Below are experts of layer 6 (counted from 0) of a mixture-of-experts language model. Rows are named router (the router's row for the expert) and show model dimensions 0-159. Each number is 50 + 12 x the weight over its row's rms, rounded and kept within 0 to 99.
After each expert's rows: "comes before" lists some tokens at least twice as common just after its tokens as in all text. This comes from a sample of Wikipedia text that the model never trained on. Tokens count by the router's weight.

# expert 69
router:61 68 47 39 40 54 26 54 68 67 54 67 41 45 52 33 62 57 44 35 45 57 60 58 61 49 45 36 59 66 43 75 58 53 64 37 52 59 57 68 34 64 45 55 38 35 42 29 61 54 52 66 56 30 31 35 59 54 38 32 50 41 54 54 37 55 52 62 47 62 54 37 59 51 59 52 45 55 68 38 33 41 70 28 23 52 36 65 68 49 45 39 67 25 58 62 52 33 40 53 30 40 53 68 41 47 51 60 31 50 38 64 54 37 59 65 52 35 34 51 47 47 48 59 53 76 41 65 28 58 53 31 67 55 52 60 40 56 66 44 41 54 29 40 72 57 36 32 37 70 50 60 55 45 63 54 47 50 51 52
comes before: "|", "-", "\n", "===", "==", "   "

# expert 122
router:53 48 45 41 38 52 46 26 33 39 55 54 57 70 50 56 38 46 37 71 49 41 39 46 44 52 38 46 41 40 65 54 51 55 51 69 39 37 77 69 55 66 39 37 50 64 31 52 33 43 43 47 62 55 56 51 51 48 48 60 46 59 41 55 40 54 46 55 39 54 46 69 53 42 30 33 42 47 53 40 69 65 27 69 47 64 69 67 40 61 32 67 44 34 39 48 73 52 50 65 56 41 60 42 47 48 54 67 30 44 40 31 31 45 42 66 71 49 63 50 60 63 19 34 39 64 43 52 59 65 58 52 58 62 31 55 51 47 51 48 46 35 42 27 41 37 72 70 62 39 60 69 46 34 45 54 69 77 45 42
comes before: ",", ".", "–", ")", "),", ")."

# expert 89
router:48 45 53 47 42 41 40 28 41 38 50 56 44 36 71 36 68 39 60 34 65 39 35 57 70 55 47 69 57 47 61 41 18 52 53 57 57 38 46 60 51 61 51 46 54 52 30 75 30 56 48 42 52 38 39 46 69 46 40 66 50 40 61 58 52 51 41 50 63 46 47 59 24 57 46 69 39 65 32 27 69 65 36 77 53 65 48 47 39 44 35 45 36 50 69 53 64 55 48 52 60 34 58 42 42 68 62 54 28 76 50 34 51 50 55 52 41 40 76 79 43 34 50 40 35 66 60 65 51 62 44 50 29 67 54 43 56 53 49 33 47 65 48 44 48 61 67 66 58 70 56 36 40 43 52 51 57 57 42 50
comes before: ",", ".", " of", " and", " in", "'"

# expert 77
router:46 40 60 63 37 55 38 42 42 56 46 58 46 40 42 38 61 29 51 46 58 47 55 46 42 39 55 79 68 38 37 33 56 44 32 66 68 20 68 74 57 53 52 52 70 59 54 71 49 69 46 37 63 49 46 58 53 35 53 41 80 58 57 72 39 33 50 57 40 42 53 39 53 52 53 37 47 64 59 35 55 42 37 59 42 54 57 65 40 70 38 33 37 44 30 65 58 65 62 35 54 59 41 45 36 56 58 35 54 67 32 39 59 27 45 48 47 70 48 50 46 65 56 51 47 37 41 63 62 42 31 39 44 53 34 71 50 43 34 44 28 26 60 47 44 46 52 69 31 53 56 61 53 58 33 62 66 61 40 44
comes before: " and", " the", " he", " but", " which", " it"

# expert 82
router:45 29 67 40 61 35 34 53 76 45 36 48 54 38 56 53 36 48 42 46 49 48 66 29 65 52 36 50 51 76 57 41 34 60 63 45 49 54 61 53 49 25 51 73 38 30 36 35 69 64 39 54 43 50 50 58 42 25 50 56 42 50 36 36 39 53 46 58 61 50 56 46 66 28 48 62 47 46 58 68 57 45 56 65 28 73 59 37 35 57 71 57 58 46 42 56 44 60 37 78 34 31 43 50 51 29 60 46 30 67 69 52 44 60 37 50 46 43 53 39 29 62 66 54 64 66 42 33 40 59 35 54 47 34 56 41 32 67 57 72 48 53 58 59 50 62 54 46 67 41 47 54 60 60 59 49 31 54 30 49
comes before: " |", "0", ";", "–", ".", "4"

# expert 125
router:64 59 39 45 42 41 55 39 33 43 59 68 51 58 68 42 70 33 68 62 70 42 41 68 59 39 64 47 52 58 53 33 28 58 55 57 28 53 36 66 33 65 52 50 68 58 46 60 55 58 71 43 41 57 30 25 41 41 45 30 61 60 57 60 58 55 49 23 51 47 45 55 23 56 56 66 50 61 55 33 67 69 48 57 24 39 41 38 57 46 49 29 53 53 50 50 50 26 59 38 45 43 43 53 41 66 35 26 33 60 65 50 49 44 69 61 49 33 56 44 50 56 53 41 40 51 58 49 34 56 54 53 56 51 39 29 74 36 53 57 58 54 41 48 35 50 74 63 47 63 75 51 30 44 61 56 51 60 38 48
comes before: " of", ",", ".", " and", "'", " in"

# expert 101
router:61 34 61 56 60 54 56 57 38 43 36 57 50 59 58 30 33 61 75 53 71 53 57 37 37 46 69 79 59 30 44 43 37 57 64 39 43 42 56 37 59 57 59 46 59 49 61 65 46 30 61 59 49 55 38 59 57 49 49 23 47 43 55 43 62 59 60 55 43 33 40 52 27 33 45 75 53 47 78 55 58 49 36 65 42 31 50 58 44 62 44 57 56 54 33 56 42 32 37 56 44 65 67 50 51 37 42 42 34 57 56 65 49 46 54 63 33 28 60 48 40 33 51 57 74 30 59 23 71 51 38 66 35 76 66 44 65 35 36 52 53 47 36 31 62 46 41 60 46 37 46 46 44 35 56 40 42 50 52 54
comes before: ",", ".", " and", " of", " (", " in"

# expert 115
router:42 47 53 48 53 39 52 40 47 40 52 59 62 50 53 54 44 64 64 55 43 62 44 56 79 53 70 64 36 38 59 45 36 71 63 65 62 41 48 59 43 39 37 41 65 59 49 65 40 51 39 61 73 41 29 34 46 35 73 40 56 38 29 32 66 52 44 55 43 37 57 57 37 60 57 53 45 78 45 36 40 71 41 76 58 44 65 54 32 27 25 61 48 58 49 54 58 32 39 49 53 62 25 55 57 57 50 38 21 60 36 58 44 63 60 47 69 52 67 72 37 51 53 31 37 54 28 44 36 54 31 63 36 55 63 51 51 48 73 39 52 54 45 56 45 56 57 47 42 52 62 46 46 39 63 65 64 49 35 45
comes before: " of", " to", ",", ".", " in", " and"

# expert 64
router:58 65 44 59 32 58 48 74 46 74 42 49 52 60 33 37 70 59 35 51 44 75 54 48 59 47 33 58 38 49 41 52 65 46 21 58 55 29 42 61 56 38 65 56 71 29 61 48 36 56 37 42 43 38 29 71 42 29 67 39 59 58 57 53 59 49 56 51 50 40 59 56 37 48 33 37 52 51 34 50 61 31 59 35 56 43 52 68 55 49 40 40 63 49 52 46 34 57 34 44 34 46 56 33 68 53 55 31 23 62 53 38 66 43 48 51 43 70 51 70 48 58 49 45 50 36 31 54 41 36 62 45 65 64 52 54 65 71 50 69 43 43 41 66 37 49 70 26 39 73 49 51 55 45 60 65 58 43 62 42
comes before: " ", " List", " The", " \"", " M", " C"

# expert 85
router:47 72 48 33 48 59 53 40 63 34 62 38 59 50 41 51 46 60 47 52 54 52 61 34 41 32 67 68 53 59 56 55 58 35 61 60 64 58 78 42 47 21 62 48 63 53 53 54 49 58 28 44 79 47 69 41 41 47 58 40 64 59 46 51 46 46 42 42 55 52 53 44 57 67 49 47 56 57 43 46 29 25 68 38 57 73 57 64 52 50 46 45 59 65 51 22 44 39 55 37 39 75 32 42 49 63 47 51 57 32 28 53 65 25 68 46 48 69 69 34 66 65 34 40 38 37 43 57 55 46 61 38 43 58 39 58 62 39 44 65 37 54 58 35 41 51 45 55 54 63 44 31 72 52 35 32 54 48 75 42
comes before: " the", " be", " a", " have", " his", " their"

# expert 124
router:35 20 41 62 60 64 39 71 48 59 48 57 40 53 36 60 47 44 38 31 39 67 50 32 35 58 60 35 35 37 39 53 69 59 67 36 59 27 60 53 69 48 57 54 52 65 48 43 51 52 49 57 39 61 34 56 37 33 38 52 79 44 40 53 59 47 66 60 32 41 67 51 66 63 22 64 58 53 41 47 50 28 55 56 67 21 51 41 58 48 47 57 57 53 38 78 38 38 57 40 48 70 58 45 49 37 40 51 52 56 64 61 50 50 42 45 57 49 46 42 61 51 57 62 54 61 41 51 66 51 39 30 60 49 67 55 63 61 46 44 21 22 43 71 57 35 30 51 39 33 50 43 45 69 41 49 38 42 47 48
comes before: "s", "a", "t", "A", "B", "D"

# expert 96
router:54 33 55 44 70 44 53 59 57 77 36 33 69 65 44 59 44 49 35 45 37 73 46 53 40 47 32 45 58 40 49 61 37 49 43 53 54 60 59 47 53 26 47 64 43 51 54 42 55 41 43 58 44 60 64 45 70 37 54 61 32 45 66 37 41 54 36 60 62 58 63 58 52 36 23 37 45 34 22 51 55 31 50 61 29 54 69 37 48 57 67 43 44 50 30 46 35 58 34 77 27 37 60 35 65 48 68 54 45 56 60 48 28 60 62 57 60 40 40 50 40 58 42 54 32 70 26 33 50 51 50 55 72 51 29 54 35 63 59 66 52 56 40 55 54 49 68 56 58 70 55 27 65 60 61 49 42 54 49 42
comes before: "0", "9", "1", " |", "8", "2"

# expert 102
router:39 54 75 50 61 62 43 69 62 70 25 53 74 36 45 43 44 57 49 54 29 72 74 58 53 43 41 50 53 58 54 65 66 33 37 52 54 50 60 33 57 28 59 61 49 51 52 64 49 49 46 62 62 76 35 64 60 44 41 57 60 67 59 65 42 59 57 47 50 42 62 41 34 54 35 44 44 63 55 43 70 54 45 36 53 37 64 51 58 43 55 33 47 54 65 49 59 42 30 44 42 34 58 56 65 57 60 50 54 59 59 56 64 17 43 50 42 42 30 26 32 44 54 49 40 40 69 33 52 50 49 31 63 30 38 32 23 69 39 69 64 57 56 64 57 47 44 34 48 36 49 40 48 31 40 36 47 51 39 52
comes before: " ", "\n", " |", " %", " Set", " Votes"

# expert 48
router:45 51 41 41 56 28 52 50 66 30 62 44 40 54 77 47 51 40 72 56 30 44 66 30 37 39 64 61 70 53 36 41 33 58 17 54 53 61 77 45 48 48 50 50 72 37 53 51 52 48 34 54 67 49 67 45 55 36 52 43 59 62 51 47 44 46 29 32 65 47 52 68 38 49 68 37 54 58 48 41 43 54 45 78 49 43 45 63 53 52 48 53 40 60 38 46 35 34 45 32 60 73 73 36 70 61 36 41 35 45 40 44 65 46 82 32 26 69 60 52 61 51 52 48 50 42 56 35 47 56 45 61 46 58 40 32 48 42 76 47 44 64 47 51 37 73 59 42 60 57 44 52 58 64 57 57 49 61 51 50
comes before: " to", " in", " the", " of", " by", " and"

# expert 83
router:63 55 32 66 35 64 10 69 46 62 60 27 46 54 50 70 56 61 41 44 37 71 45 60 41 44 50 61 61 51 38 51 53 59 57 49 49 59 42 60 44 38 42 66 72 39 39 49 57 18 32 43 47 49 53 58 60 47 44 44 53 51 48 47 40 45 49 60 56 42 93 58 29 49 43 66 49 54 46 44 51 33 37 34 57 36 44 61 50 49 31 36 63 37 54 47 48 43 65 47 42 58 51 41 68 67 48 63 43 33 49 36 43 61 50 69 56 32 33 68 35 35 31 50 61 73 33 55 43 23 63 38 61 43 47 45 50 66 67 49 51 50 54 56 59 51 37 51 34 64 47 36 60 67 63 39 61 43 55 46
comes before: "-", "\n", "=", " Born", " Location", " Kingdom"

# expert 117
router:37 49 47 48 35 63 50 38 58 50 47 40 46 55 40 41 73 46 57 23 35 39 47 49 56 51 41 42 58 37 52 19 58 49 51 59 58 33 50 41 49 35 61 71 40 32 54 66 52 61 41 42 62 32 62 50 49 66 64 57 51 23 39 40 39 54 35 62 42 34 50 35 45 40 58 65 62 66 29 58 55 37 49 76 54 58 39 59 55 56 41 50 45 28 69 22 47 47 54 49 40 64 36 44 46 62 74 51 52 56 42 46 53 59 52 71 69 74 33 60 63 48 46 60 45 39 51 67 78 40 64 56 50 46 46 72 50 56 64 58 48 55 38 22 53 46 43 29 38 64 57 39 52 52 48 59 68 63 39 73
comes before: " a", " the", " an", " located", " UTC", " born"

# expert 113
router:63 56 33 43 57 36 54 41 50 35 54 66 51 70 73 52 58 56 68 49 38 67 62 46 75 30 72 55 41 49 48 49 38 59 67 55 60 53 50 68 38 53 49 61 80 63 42 47 63 65 49 65 62 32 35 44 44 37 55 30 70 45 51 46 57 53 51 42 51 28 54 69 28 52 42 45 56 59 53 48 42 47 61 64 24 36 42 44 53 22 43 38 51 65 37 63 62 26 64 51 48 70 37 56 38 32 41 38 37 40 40 64 53 38 57 52 48 48 66 37 53 58 43 54 43 62 45 27 30 46 46 45 33 43 58 56 68 40 68 38 48 45 50 51 29 35 63 57 29 46 53 48 44 42 62 63 32 68 56 55
comes before: " of", "ing", " to", "ed", " in", "s"

# expert 43
router:39 46 33 59 60 65 28 45 48 70 30 57 57 67 41 40 51 60 49 47 60 53 22 62 29 61 41 65 51 38 32 58 61 64 49 36 32 69 65 71 57 36 37 38 41 37 45 55 58 47 41 43 50 54 60 49 36 47 58 48 45 37 46 33 71 41 58 32 48 77 47 47 51 16 51 41 63 54 50 60 62 47 50 52 60 53 54 48 57 54 36 46 62 63 41 42 47 60 39 52 39 70 38 32 41 67 60 44 67 53 59 56 22 59 47 69 64 43 40 37 30 67 55 48 55 39 33 55 33 33 60 44 47 58 55 77 52 73 61 68 56 39 36 63 58 45 31 55 70 64 53 53 59 55 63 51 47 66 48 51
comes before: "1", "2", "3", "9", "4", "8"

# expert 60
router:53 69 57 46 67 65 57 46 64 40 48 44 42 43 47 47 43 56 46 53 62 57 59 54 68 55 38 84 59 66 58 53 57 62 41 55 49 53 59 49 54 62 51 82 49 32 40 56 39 29 45 57 43 58 40 65 35 41 54 56 50 49 55 63 44 59 46 56 29 45 40 58 46 43 64 44 62 65 63 70 64 35 70 42 55 58 40 45 53 55 47 72 23 46 62 50 40 47 35 41 46 44 43 48 47 58 60 58 42 62 44 42 67 53 28 42 28 38 49 58 25 64 23 49 51 49 62 46 66 57 56 51 31 41 59 20 38 63 35 44 37 37 29 33 52 68 39 40 70 31 50 44 60 29 53 26 44 48 35 69
comes before: " ", " +", " —", " −", " .", " —;"

# expert 72
router:53 39 57 38 70 42 33 49 52 37 39 48 51 66 47 33 60 45 49 67 35 43 71 33 61 56 41 44 51 53 51 56 30 39 60 61 41 50 58 69 41 55 49 63 38 43 17 37 54 35 44 64 60 52 53 61 52 41 33 66 33 50 40 35 41 66 43 66 65 43 50 51 61 38 21 36 53 36 52 61 56 38 65 61 46 59 75 48 40 32 73 60 60 48 49 61 50 57 43 75 45 44 34 61 49 42 76 28 33 61 64 70 52 52 42 49 50 43 49 51 40 60 39 49 30 54 48 26 45 54 37 49 60 46 34 45 25 68 62 69 44 55 49 59 51 52 57 40 71 48 70 59 62 60 52 53 29 46 42 31
comes before: " |", ".", "–", "0", ";", "5"

# expert 95
router:39 34 64 63 67 40 59 37 44 46 50 57 77 70 44 33 35 55 53 38 52 56 50 31 55 46 48 59 51 54 45 30 39 47 62 49 42 50 71 77 37 62 46 46 48 45 47 56 61 48 47 43 59 64 51 45 32 37 53 56 37 45 52 62 48 59 31 69 59 58 57 47 56 42 38 29 38 70 47 58 69 55 47 60 45 63 74 48 33 47 51 60 42 43 31 64 71 52 79 44 56 52 45 50 42 39 53 31 28 37 40 48 50 53 50 55 41 60 59 44 38 71 48 15 40 74 44 45 45 52 27 65 55 66 55 52 29 51 46 62 50 58 66 49 36 30 54 48 56 47 75 37 64 48 62 64 52 77 67 38
comes before: "0", ".", ",", " years", "5", "–"

# expert 99
router:44 33 37 56 53 66 46 55 65 56 43 52 40 41 57 51 42 28 38 35 46 58 73 44 65 49 38 52 46 59 61 51 61 52 52 69 63 37 63 63 50 38 57 70 40 41 40 36 51 66 46 42 52 62 35 55 53 27 42 55 71 72 31 75 26 45 61 63 49 53 40 43 55 57 66 54 68 63 61 45 58 45 51 41 69 45 37 66 46 42 29 29 30 46 70 67 60 52 42 44 37 48 42 61 45 48 65 71 41 71 47 55 67 42 55 40 32 66 31 43 49 48 48 71 65 37 64 52 57 36 40 45 48 43 52 65 36 46 43 49 32 24 40 61 57 45 34 35 63 53 62 73 40 61 51 57 44 50 27 35
comes before: " ", " —;", " D", " \"", " ;", " T"

# expert 79
router:53 45 54 41 30 57 51 36 56 50 64 45 59 71 57 78 45 41 40 48 66 58 46 55 52 44 25 45 46 34 62 45 49 59 43 59 40 66 57 60 54 62 36 47 42 47 32 47 30 27 45 63 46 35 67 53 67 66 41 59 43 59 35 54 38 65 34 38 39 58 38 70 57 28 48 38 51 28 45 54 69 56 38 68 55 47 61 66 46 66 32 48 36 49 57 36 52 60 33 83 54 39 52 50 36 47 49 52 34 59 50 30 34 62 43 68 62 49 47 51 62 64 19 55 31 62 39 56 45 52 70 56 51 48 31 60 48 41 57 37 36 36 36 36 29 50 67 49 47 53 45 65 50 35 60 47 65 73 54 39
comes before: " |", ")", "–", "°", ":", "),"

# expert 94
router:43 46 50 50 56 56 38 45 52 55 44 28 57 70 41 57 65 70 41 56 31 61 36 30 51 27 37 53 47 34 47 34 55 53 50 48 28 69 63 58 55 35 50 41 44 32 46 67 33 45 32 47 60 62 58 63 50 48 45 61 46 46 36 35 65 49 45 41 68 65 60 39 50 48 48 38 51 57 37 54 57 61 37 58 58 59 65 54 49 61 48 55 55 52 50 44 49 56 52 75 49 43 34 25 49 49 87 51 42 50 60 38 31 54 29 77 65 35 29 53 37 55 17 52 44 45 21 50 51 45 66 42 54 48 55 47 44 74 64 72 70 60 54 62 35 50 31 60 69 52 66 56 35 54 58 62 54 62 60 43
comes before: "9", "0", "1", "8", "2", "7"

# expert 123
router:53 50 39 43 57 39 59 60 44 28 48 57 45 68 64 45 59 70 69 83 43 57 57 37 59 33 50 60 55 38 42 27 47 40 37 72 66 61 65 30 44 65 46 42 63 62 45 37 32 47 62 53 58 48 42 43 63 35 58 33 44 60 49 53 83 64 73 59 37 41 58 59 33 40 38 35 67 49 47 38 50 66 40 44 58 54 70 71 50 59 56 63 42 57 40 47 63 39 30 43 42 68 63 68 49 48 44 43 50 37 31 37 39 55 58 40 35 60 48 54 59 23 57 40 52 39 59 21 49 50 41 63 48 62 52 44 42 58 51 32 62 41 60 54 32 58 41 50 37 42 50 65 48 79 53 41 44 43 52 46
comes before: " to", "ed", "ation", "ing", " that", " in"

# expert 76
router:37 34 45 58 45 47 27 44 54 42 44 57 54 48 40 41 47 41 59 35 46 59 25 52 30 54 69 73 53 38 39 40 22 45 66 71 68 47 68 70 39 50 42 51 60 59 59 66 60 39 45 43 39 43 61 64 45 33 55 40 63 54 53 39 70 42 55 59 54 42 58 34 59 34 45 43 48 53 38 52 69 24 47 53 60 39 66 54 45 41 50 39 70 48 35 43 49 55 54 41 47 67 59 50 47 69 40 48 51 42 51 45 43 53 42 57 29 72 58 50 23 65 58 25 34 75 36 47 48 54 29 31 55 66 69 61 48 59 62 70 31 47 29 56 36 66 65 61 48 49 72 45 61 57 42 70 47 48 48 42
comes before: "1", "2", "3", "5", "4", "0"

# expert 10
router:38 47 48 47 54 35 46 37 63 43 53 48 41 69 64 60 46 42 39 41 52 35 59 27 62 50 34 44 58 69 48 31 55 40 58 48 40 52 76 65 37 54 59 62 40 34 28 39 69 29 36 70 43 55 70 38 63 42 51 53 36 40 43 41 37 52 38 52 62 51 48 65 55 45 46 36 57 36 43 57 58 63 72 69 55 73 51 48 36 62 67 48 50 25 34 55 35 65 37 60 40 55 47 54 48 50 52 51 33 44 59 40 51 61 34 48 45 50 59 39 56 61 24 40 58 76 53 28 60 49 53 57 64 60 26 55 35 70 58 73 40 49 58 45 45 68 65 44 69 47 66 51 70 58 57 37 40 77 51 40
comes before: " |", "%", "0", "6", "7", "8"

# expert 91
router:60 54 64 53 32 56 45 49 44 64 52 38 57 27 54 54 49 51 53 52 37 67 64 66 42 36 40 54 63 58 34 49 55 32 36 46 57 64 71 66 64 60 41 54 39 67 44 54 65 46 73 59 44 57 36 29 63 39 49 31 51 28 57 54 50 61 55 55 52 37 37 43 38 48 54 36 37 59 48 41 44 37 30 40 47 50 57 54 66 56 41 40 59 37 55 49 34 52 59 43 40 65 50 45 63 65 44 60 64 56 56 48 61 21 36 60 56 35 35 33 39 35 49 56 26 67 62 55 30 58 30 32 64 67 21 57 26 53 70 60 38 48 59 57 59 65 43 40 41 69 51 35 63 57 63 53 69 56 74 48
comes before: "\n", "|", "-", "The", "===", "=="

# expert 110
router:48 38 51 42 63 34 59 45 47 47 40 45 56 56 76 63 36 50 65 61 61 38 58 35 63 44 63 64 49 41 49 42 52 30 27 30 41 52 70 50 39 66 47 45 67 26 47 59 39 32 46 72 46 40 37 53 54 46 63 57 60 48 53 73 53 40 40 53 58 45 47 76 38 64 60 70 47 64 53 49 59 58 15 62 64 34 39 66 45 52 39 56 53 69 43 67 47 52 30 32 56 41 61 71 52 40 33 34 35 56 55 46 52 35 61 47 32 48 67 38 63 39 56 46 59 64 34 40 59 50 30 57 19 52 60 66 58 47 47 35 50 59 58 40 73 46 61 62 42 56 59 29 50 68 52 52 63 48 49 57
comes before: " of", ",", ".", " and", " in", " for"

# expert 70
router:33 35 48 67 39 71 46 29 38 60 46 54 38 33 42 64 50 34 34 47 64 48 65 58 37 46 38 46 71 42 34 40 29 44 38 54 56 36 77 55 54 42 51 68 50 29 64 52 52 60 59 40 47 42 52 50 44 55 31 52 61 38 23 69 36 49 76 53 61 57 54 42 46 60 73 59 76 54 61 35 44 38 31 64 73 48 42 62 50 60 25 47 70 41 34 57 45 39 42 37 51 72 53 48 47 56 37 56 45 73 37 57 51 52 75 52 51 56 41 33 79 53 52 60 64 56 60 65 53 51 56 57 37 60 57 69 46 48 44 64 41 31 35 52 40 46 38 47 53 67 67 54 39 61 42 52 49 52 40 58
comes before: "\n", " ", " The", "com", " It", " \""

# expert 121
router:64 34 51 35 62 32 47 71 75 78 40 31 42 49 53 43 36 62 37 52 40 76 38 58 38 56 40 47 43 45 51 68 56 46 45 38 63 54 51 58 45 34 47 59 32 64 59 29 60 57 55 86 35 64 37 33 74 33 47 50 56 34 61 43 40 51 44 58 37 69 44 40 70 55 40 44 42 64 47 47 39 34 50 45 40 54 75 47 50 63 62 34 61 45 49 41 35 52 46 82 41 39 53 62 50 54 58 53 53 49 58 71 34 38 66 36 63 40 32 49 46 39 54 40 42 48 40 58 40 44 37 42 63 41 39 56 43 55 68 60 36 39 47 45 72 46 59 42 61 69 33 42 61 52 71 46 42 42 51 38
comes before: " |", "2", "1", "0", "3", "4"

# expert 81
router:58 61 50 62 39 45 54 36 39 46 48 65 33 37 73 52 47 31 62 50 74 37 33 41 48 67 47 56 60 60 61 46 56 34 32 47 23 53 33 43 34 76 49 47 60 23 53 56 47 64 59 44 48 40 41 38 51 72 42 46 50 39 37 67 23 41 45 44 60 52 44 80 45 53 58 46 43 66 44 45 60 74 57 51 58 60 47 36 47 68 50 53 38 41 43 49 30 36 51 46 44 27 61 39 38 47 49 51 50 75 58 32 67 20 57 50 39 41 65 40 47 36 53 54 64 50 62 60 43 55 66 62 30 53 51 39 43 66 31 56 65 59 63 45 53 52 62 65 37 61 64 63 43 56 75 42 54 53 43 66
comes before: ",", " (", "'", " and", " =", " was"

# expert 88
router:38 50 64 63 63 63 55 34 62 42 39 55 66 62 44 64 52 66 46 48 66 45 32 57 51 61 40 51 79 78 52 45 26 44 63 51 42 67 62 60 44 40 38 74 37 35 37 50 66 42 43 31 36 33 66 50 43 33 47 53 45 21 24 36 44 47 55 57 62 38 36 45 60 46 26 39 52 47 60 63 43 54 54 52 44 51 50 36 52 56 45 73 56 30 41 48 37 61 52 62 36 57 39 38 36 48 51 61 45 75 45 46 40 62 40 71 39 41 53 45 28 63 46 56 39 58 44 38 47 40 48 66 57 57 45 66 42 77 50 70 46 46 42 63 53 67 60 52 68 55 54 63 65 63 73 44 46 65 37 60
comes before: "′", "″", "0", "°", "6", "."